Weights of a small mixture-of-experts language model, trained from scratch on English Wikipedia.
Experts: 32 experts in each of 12 layers, 64 GELU neurons an expert, 8 picks a token, a softmax router, a shared expert of 128 neurons.
Below are experts of layer 6 (counted from 0) of a mixture-of-experts language model. Rows are named router (the router's row for the expert), up (a neuron's input weights, with its number) and show model dimensions 128-255. Each number is 128 + 32 x the weight over its row's rms, rounded and kept within 0 to 255. Numbers have three digits each.
Before each expert's rows: "comes after" lists some tokens at least twice as common just before its tokens as in all text; "gets" lists some tokens that make up at least twice as much of what it gets as of all text. This comes from a sample of Wikipedia text that the model never trained on. Tokens count by the router's weight.

# expert 23
comes after: " of", " in", " for", " to", " on", " at"
gets: " the", " The", "'s", " a", " his", "The"
router:056179183153165129145166151132101091087071125091143151137172180113173135156086123103164131182150094131129110175150120118112111155118112089115148156135085139182130069123176166129134128099160121125138138139180159111134123128145083100087178105146177162136153127161081118105113089128089131122072085169095130180078127097147070111138180101114109158085129117151175101136111132130107137128100
up0:069136087105122148092056086144113111163109139106134122155171060125100148143130149079156135139121167139181111098200101116147121099173144102116163185137130120144138136156131204090197138132136128167060110137121115141163095157147083198101147128157122170089101113152143128150096163122124093110166200100109100097131106129140190033088122147132142124138113104095190061163124103127116122191136
up1:173083095158161127137140192133154085096180071134127087181124129120140118185170163092062106117158153081126188111089104121165098099107109110136090143104130114212151156056094158157164069155137099093184161132077086097157080229131098118176156130127113102113114115125122173141141068147114146160117141144110150136121159159163175155169126170181159151142132113199139149141161108108119057095129
up2:177148139116119125091174135128148137084159129157202089143109135190070099145143158148096171116117129136034143138118113159146134164136142123116090163160082130118116169147156107132114107191097067113138155142151143121118174159151107190099114176145140136067143108134103111107134098148105109138140146166128156122141101165128138148106159145082126126117128113154154080180154121123167121110099
up3:162138128127141146111140144157151113077095085088141119149092118199127155097166113092111120135130086149158132117110074098136164098127124142143053182128049148160203208158188158111129086123155113180130122106143112079117115144128132138172097109087086145124145137169096155121117119203137046080114086052173155120120098091135126090134116187126159175119097104191102084191127107100122122163119
up4:142062162074151108107198128176146130138147127074155164149114123129117141124156121138134179131042117127140091096145151104157147126114101144092110139177099131140126162160136147093113122094136125118177168127172128160110149207154155120066122095058091099132122092120124175163059175101123129159090109190066191099156126163138167153077131134137144155097183146165102170123117118082170133119128
up5:121129156100107070167092102121092160168127104077131089176122117119114117104124144140132100166110188121135079145168142131139146174126123115180169179139189111173114145110208136188155058201113147126194126129135138069127146108151117083153107194045096203130092128181094180113107157102133158168150143083133137135128181133112173094161094171145145138105172138091121147163085140119151076116154
up6:151155129136148192167151202133161168140158151083135105128144110119121079171118113140092066096092113158170178133151115156089150134169081104142117137104099171042114109093107145139105146082172124156190122105131161099112128101173098181147120172174174103114107048157133090113097096167114115077161132148140173137158138121134181164107183112094091144093197111127154119103147155167137107106168
up7:167116149154136133089146123093167071121126140124126193103177102137075098146165149109126151122130142157115186122121149118127115108175089147055111139066178154117092096148112071092135109124117131163131119067208133131193188116071162115156170157174095202090166132152171173125120168141103123163112156077059050069061119159108068147079166181131149120179137089187138088156069147170134118098128
up8:090156129108129102175150132155148078148137118136143126077192106098126078074126192110102224080114097149116120100077134085166076118155106087179145115132151154123107122122101121092095104182135104105126102160141178170176114076176084136137148202152082131143115147166082161120079086121076130122097116156121147151121123101168189075096095146165133129159104168090050175102128195174152105121160
up9:118132104150125196110159166131189120117168115135159076091117082102112110144172123153118149134166108178111115107164058139107189155099174119192178100083159185154070118163100112159143091108118121147216105122175145116089159124156145112156134098163137102161124082142140146129128068134167147124137117075106124105115149134134131178101148173129125195133104132089111120101153131128147126096147
up10:121154167131105122078085118163111130112104143084133141119118070154177119125125093093195216153142099128132100183193127134141125145087168060118100104094160074098142165072159153191128142124141152133140117131149072092178121141161124146147162105101167108091110101137101135165104114110162115122178080148188121115109136137147127119078109112126081113113116152157125134097112152159116167115173
up11:096079124158121141138139140130145161061088086172115123085108119099096087199163088094126159149088125132136120121160096158162093110059134154144157141109115141167158137086116155149123136156152128105172036168136108133073138093133134073127131110145141125118088084132070173097056109159096123147112128171048116182107135084135155100117160055163151149084191179096100174150156127170132149186121
up12:084162163081128114102131126151184139148136123102156125141154186120121098167126109104173155160157136120110113136224131145065159124123121129132096155076068119159188162078137130093091127123121122116144108076161129111199209185147142124115121134129133135128118168149127105145124101118133119088102126062124099104147113092112088079164115119165100043127189085171095101152119128179110111082160
up13:111159120113158150134108116095135114178157169113139089143175130060141146181126163165067116182178093133142110115126173144147136078172109162090164067144181174083076169115128168129110172100114134133108129189031121141100127142136113111205123132107129140098105157107073107132130158112174141129132100147096118171192176147125124081120102179114154136081113129141132186088088100138089118160094
up14:171097195124125172169090124161151120126183055123132099150167161061105127146099151064117167159134095101061112154070172079125134145102181148098137133101039102147154136153073118097170090161068118138094106185111127167127169094126152192116162120138128148136138116097147114106148181142105163191172117160083123109157141116137170147094133150157140175115180102175125138184116084150157108080094
up15:144092143135128081160124069128152167130117120132107121130085142219157134170132128141161090126132072134168137155140131146050098126160094149060149129180151176129124093165183106167109114120127090056177122141119062101130151179089180098151118147162163191127169138149100069138141109121160080149083144130186133119137098118121122166192140108089144164080191129090127128093118155100102168092118
up16:123150150179128072119110104055117152147153126103123162125128125138119107091222141139137129150125114162119122128127124170121155124152107164151121140112137142086101183128212154146129092164124141062114170089096136130088084124113144121084219181114157141129082155152119098115076086051032172136136032086121092146131136105144199125155160164099105125091116120164103122159121130102115067117174
up17:135155106090118184113152140110202169149097111093164175117105087182089112159148114150134123091157153145141140130129123122109146166096157191128135133111122107200100168164163128053158125076180110137148124116114117089174105128139082138172200116083169151153124045161131096181079090181090165146104094141156081127070099083153150136085127108133151134096078173121124123166103141101081127162146
up18:161090113134141202135120137107184142111142118132078081140100112127139131129140116148082098163150084114151118143148120147195129133101115160209212168084180132135116161137117082100172166108129111162123113165028118130213116145089135166117146043177110096087188132135162143182117126119162125157157129111176121182115137108165101146144099141172117149125166099138163130101152101105092110167139
up19:127093175198129169067118150155156089127139105111193204127152095142036150073119095072144131116084110138155131144124094114161171159142127158134158120106085137126131139108150071121121161045127178140161172120114094072119138148114135139097130134111126108191179130134141168169158190120164091076129077117092110121110115102116133135113119171177172102124176098091175144070145081100143115084120
up20:147132106129162098183166119140097225163054142098131144101122086140166126159144151168135195131154162109163116110075144114077164100168121073171166136149113166055163149138192147160117161158117111096143122041155114126153078126099116062155131127103098089138132110132134242100100148149161112152106146070170090174088119135154147151099176120114098108157104109102137138115079166126111121111133
up21:106135181151111094107136125136195087097134143158160147169144137136169108087113134087106110088102084132170188090061155131123115086192128103169136125138147137131155088159147148107114150130082126095130085177184146089080202186142138091079120154110114145182106142139123134090144102145093113166158128089091114093148135136074112069119149124145094147150140147089168163145100134143088122083073
up22:112129146083115148130146092132145099144067157166138136104116095206045124163131174147103137128138136078144131160100089125109131165097109142126132090099109089099154105144099154167176152151089086142077172070156150101192096133097089098123085133105158113113130082140143181142177162133089123112086175086155172126150140079133136158152067130121102093109102123104121106163067177141177110104091
up23:137159068072218121139138106142170152136155093101124088108109162108108146118180071120115134128161147130122103121077203132160084133112122053095123119157108152121155176142137111069151133162131141086094138201166102140109082156201211136117148185176108122181116125132117132146121127131138148170146113152165122117127093111128115103097116092124123160157118177138167092119191159104123146203161
up24:139085180153138149129124091120138100126049150072127069110168111127149100121096048131094132129121156123141204119148083084081195179153134155157149112110104147121114094122153113137147090173146080046175112192156163140100175123129164160067091126122148131103140126123117141146119077163134122098119113129098113151109137132125115204151057152110067143133131124069101175074051101131076148083151
up25:165138187172133142109153139165110100115158145088099142166147179133191098133074126079145128179127107122157125129141116123121188150091108144101150154133148194138104090084153126103112125057111154100116208091121136094096112138151094102137197116110131155099137114195152128143117110120112099103121118119091210154089132081125135105124113090153075097148076098096175121147113127064038136128123
up26:106193185116122167098095088089088105140100124151101124193071106094169141107145123174152188175148190094137152134167115163182155130135143107132064098099154131116096095146100154160111104140104126127153127138152189156140059183128169133136142117186112142111134121169174143101155116178164128139215172177148099120107158147195136177128106188108130124157165083124113105151148089162143133172132
up27:195150110128148144117167165160162152140166139050114093130154117142116144137150152147199137155108194134154083094114150143118120110088155180117141153081087163176105124168167069112118120157145096097123161168179069119156083117109103099126210077084128103099141049145122083156144127183128142138127126142106109149133159167140130166072113147127158134111116140131125164157140075129181180127122
up28:149111211084099134182091141143150078142140115133084121164136088135122145188124146159128171116086139107191108062161103134104213166105077155063150131146090120077098056146133160108162141160129136180106143140104113138100090146146148157129112175167097201132096110192158139147174107143122175068127156123094189164115133085122171166191138124109109140111126099119177155126140103175121080073099
up29:117148111123107153152174148155155091113070135138055103125120095117090100098092167159133159178087081143125111135157099128125108120152115197150172176134079178171182139192095162129167150081130172079148144122104138132188110085115073120115095143127078134176102149073144131129109119156123149165140132114028145113148128171064135156155117091099101088133086132134138174164159134064137156096107
up30:152109101087082129074152126189130110164116137116133096197067144130124139148146109123056163110111112142101116123107127106142141098119119159130110103079147082118143163140140123158085115126153166053141152116123133081162107121116134160150113110105110089108144067144152121107101156133104098168090144183142132204135094175067063189136106110157198147115115152172104156097112134090118176131082
up31:116136152160129110164136157169147178097163148186126050191155125114078124162105139175103099126114184134088153116163088086072133107107169110070112146197110093145124143100148159159086115148135096135102138119124130152126155091106092068098158080136169161151050106091142081177191137184142110132151213109093108141121101091119131101169148160107173104140145089123108108098105104160178108137130
up32:126117076205086119110122127085101111111089106193093130123114143111160194094062192090096175123083168144125102161107157079123171189148117090096222136109125137101143105154132156095136090152132160109103181139090136151143119147166116112142158107186133096130106162172135164128158130186144141153149181103147080176120163180134143095125151115209126161188099120141101119103082160139120168136133
up33:052131096137146099141174060115094168148138098170162127108140211119108077160195106122125138127138086139154127151107142142117130214148139120140160087115131148119108118103161138082124123097116083133138098142100107140137164165171050174080170080152176174080100083204110132153154150123159113134129069147086128199115160077131130152146112145111115145155154128068156167127122157102110092148157
up34:116199126187165114149134147105107153089088103130126120144136137128141102146149089109150098123181110130103098129120155132150100117178095150103132076141142086176097133104125112162066164156150105119144146098146124115115145105081080113163086158080109054117061143094063117138066120118162118159070075138124195159110171127120130155180090118130102089157095147096140185185130184176129137184098
up35:146084128112124210118145193136172141127095127141141109098126084090159114077155095087131096133132067105097168131074114140174135125078045130078139128164137154146175114163107091123130185068196165108116151099133095137089151150142127112150129094138141120066155106179085119144109144151098150119111143099150101075112143152155155130164089145103136152158116110116153157154111153122093148095073
up36:107109113111151133109139035153119124167154180155131157141170131121157119180105139114136051168095117152107088135105146113115147073179138090098146067049134172116146119141075180183146167161110140139124202136120122132083161101156147145145163167124084142113088121113148072133149090167127136123125167116098139105155098118178000125141174210166160112103111120088121145148154145112101147109090
up37:074148086114173121143100150124126104137120112136187142143168093140119115103101128114078144139062128139100198122150136137151094134064154131143150098121089147101098074159108049225190092144207110181116160180164151073170121117093126175114082149098196127142142088151099131104094151157154134091131135190112103100127121162088138152104091195133106125159126139128085133142152097117106112143093
up38:090148170091120137187144118186056201075086152098183187105088147141163133133096161159135178147140151158109096094108150099120116111077146132101091149093093170042090133117174127128143138102133065160131127121134180105118131112157105136099126125175111066167120109109077123140183138155166101109107133113177131086080137160094108200146130063080165144154115121148175057187135152063111111050161
up39:197205135124105091158139115151143128101061144118104103113140128124085130145084141212090150060091063095106108127143131123170104141116120125119157157091110129139154088072165168126115105144119125125098162117080148092079170113153150101163152175139114147104162152102163112138144144131105108187085087095107124168114087162107068107193151134150103130122167134124124137114108131119120119150105
up40:118133102106149150138093119122111125110070151150114054205147071090185122128121098118122115098138147129122150159178112128115088132108152125064136147071149137141145114137086132114117197166114161154141119199106156068099092094115083129132119199115126150143161094122133073148118126124118140069187186113164112124075115148107181162123141134159131130098121123144122115134092186164158094087125
up41:108130150158139121117116138117157146099200077112063139123078125136108171127153144174169124153183131105117098128114151138150218114152074106123086167163133202110150181118112153162116168107143205159163125114118118120154104185127138115151099170168171111111081075164111152172140111136169094117154132131186126120147131146127127108099114106157178127117114097096161171119072088061133204156137
up42:165086139093138162123107107127150176105168120113157113150134065131135147143125173163119117080091135142086125109097161121161110039142148161162095084134161110089176149164159099114103132189105137170116102141126112134154088114113161176133103127103119125170169123099092074105102139147127127096136135097109082026229090167160165123091071143139143124170142128153082170124119081158172157053120
up43:128068123146108122131081142107067126161174112110111123130076092107130118130120152141096119153094174159154180135089113124097091103128081163137155125143122170146170165174143090182099079054120180073205191119126125065115104139142123099144144124068223152160142094092132100148105162126114133104142164129136130115152128136193127111119057154162173151140129096172114161118191109140179107093092
up44:097120160133061131097124101115105074150118116153117093078128126098153137090133193150162180168148182126095123139123102190165076098184170142197122152105093112144161154117125106123147137155137127127137083115119111206133136116161097137126144153077124092126074132166118132072085084164176144121160134082107184089095125124093119076147112212139140089114146150130121146134133122160183071139105
up45:131100154120079090099102139146173079131144132100124123097150067036081138116089152157099098147149141190160165126105113100111131157118116087147143085123163128066109128129164141077111128105152129144136116122166143144155111045073122147093169151170151158135146122116138141138150133087109169129103153130095111098160123102122113124153116074142153159182140060152074135112121154094141117127166
up46:144175116075119100166144115165160134116087110074104120131130158142101135112144071230180103109096136144142146128162157125169150151155112074123150110092095117148203100130101172096072157093093140153086142114211146130130113110137117181109110112145147115106090121062136136169101143099152150055110135149097137078108118199102123122111090093151162165096147131113102103149090076120145188105115
up47:128146094128151180074081203092089098137175142207090148104130055156138075138182141141139118198088100115154144140157069108164103101112140169098122158172141167090135108133112153145146124097160102132136114133096116129156160127141122113191158172138147144147124201124133140112149114149157069058121086184087195171122128115109156077080132089142087085161152057118136117065142105137096158147138
up48:111097145104096128115176107107213141122143115104090156166076101079146105039111104152113109051126161170121144142106124112135191132096154118186103067146101111113143114122140112127107127119146163201132075188132128047127144065127032162132126088120109132094116079101122078093151069134112096124146120089125142125140119141159057124156169171071133146114176129123117103113159102156197126157109
up49:150124105078193154137138167111117112094128079101134135089132103106161091036170122184188128080127134169134143124116035179209175097092090125136138175106143113142169109088106103150127122105084148189098056107080124132102080115114160124117144173107080113127199202104164113129059098136114126090113138145131193138086143128142161116146176120136134169073154191124132147117119116118173148123149
up50:128114140154178148088116101182100149100182153115135090134118146113108111104184092169137127141089110137074124117093122109181176162108104090140133161162174111181127177121134145118096134074122183155108067223099044130142137088107094135157107131141094169152119097142104115144107096077124173134115079135139122074136066182111117164163149103170100144164121172140114071103161096149105137096156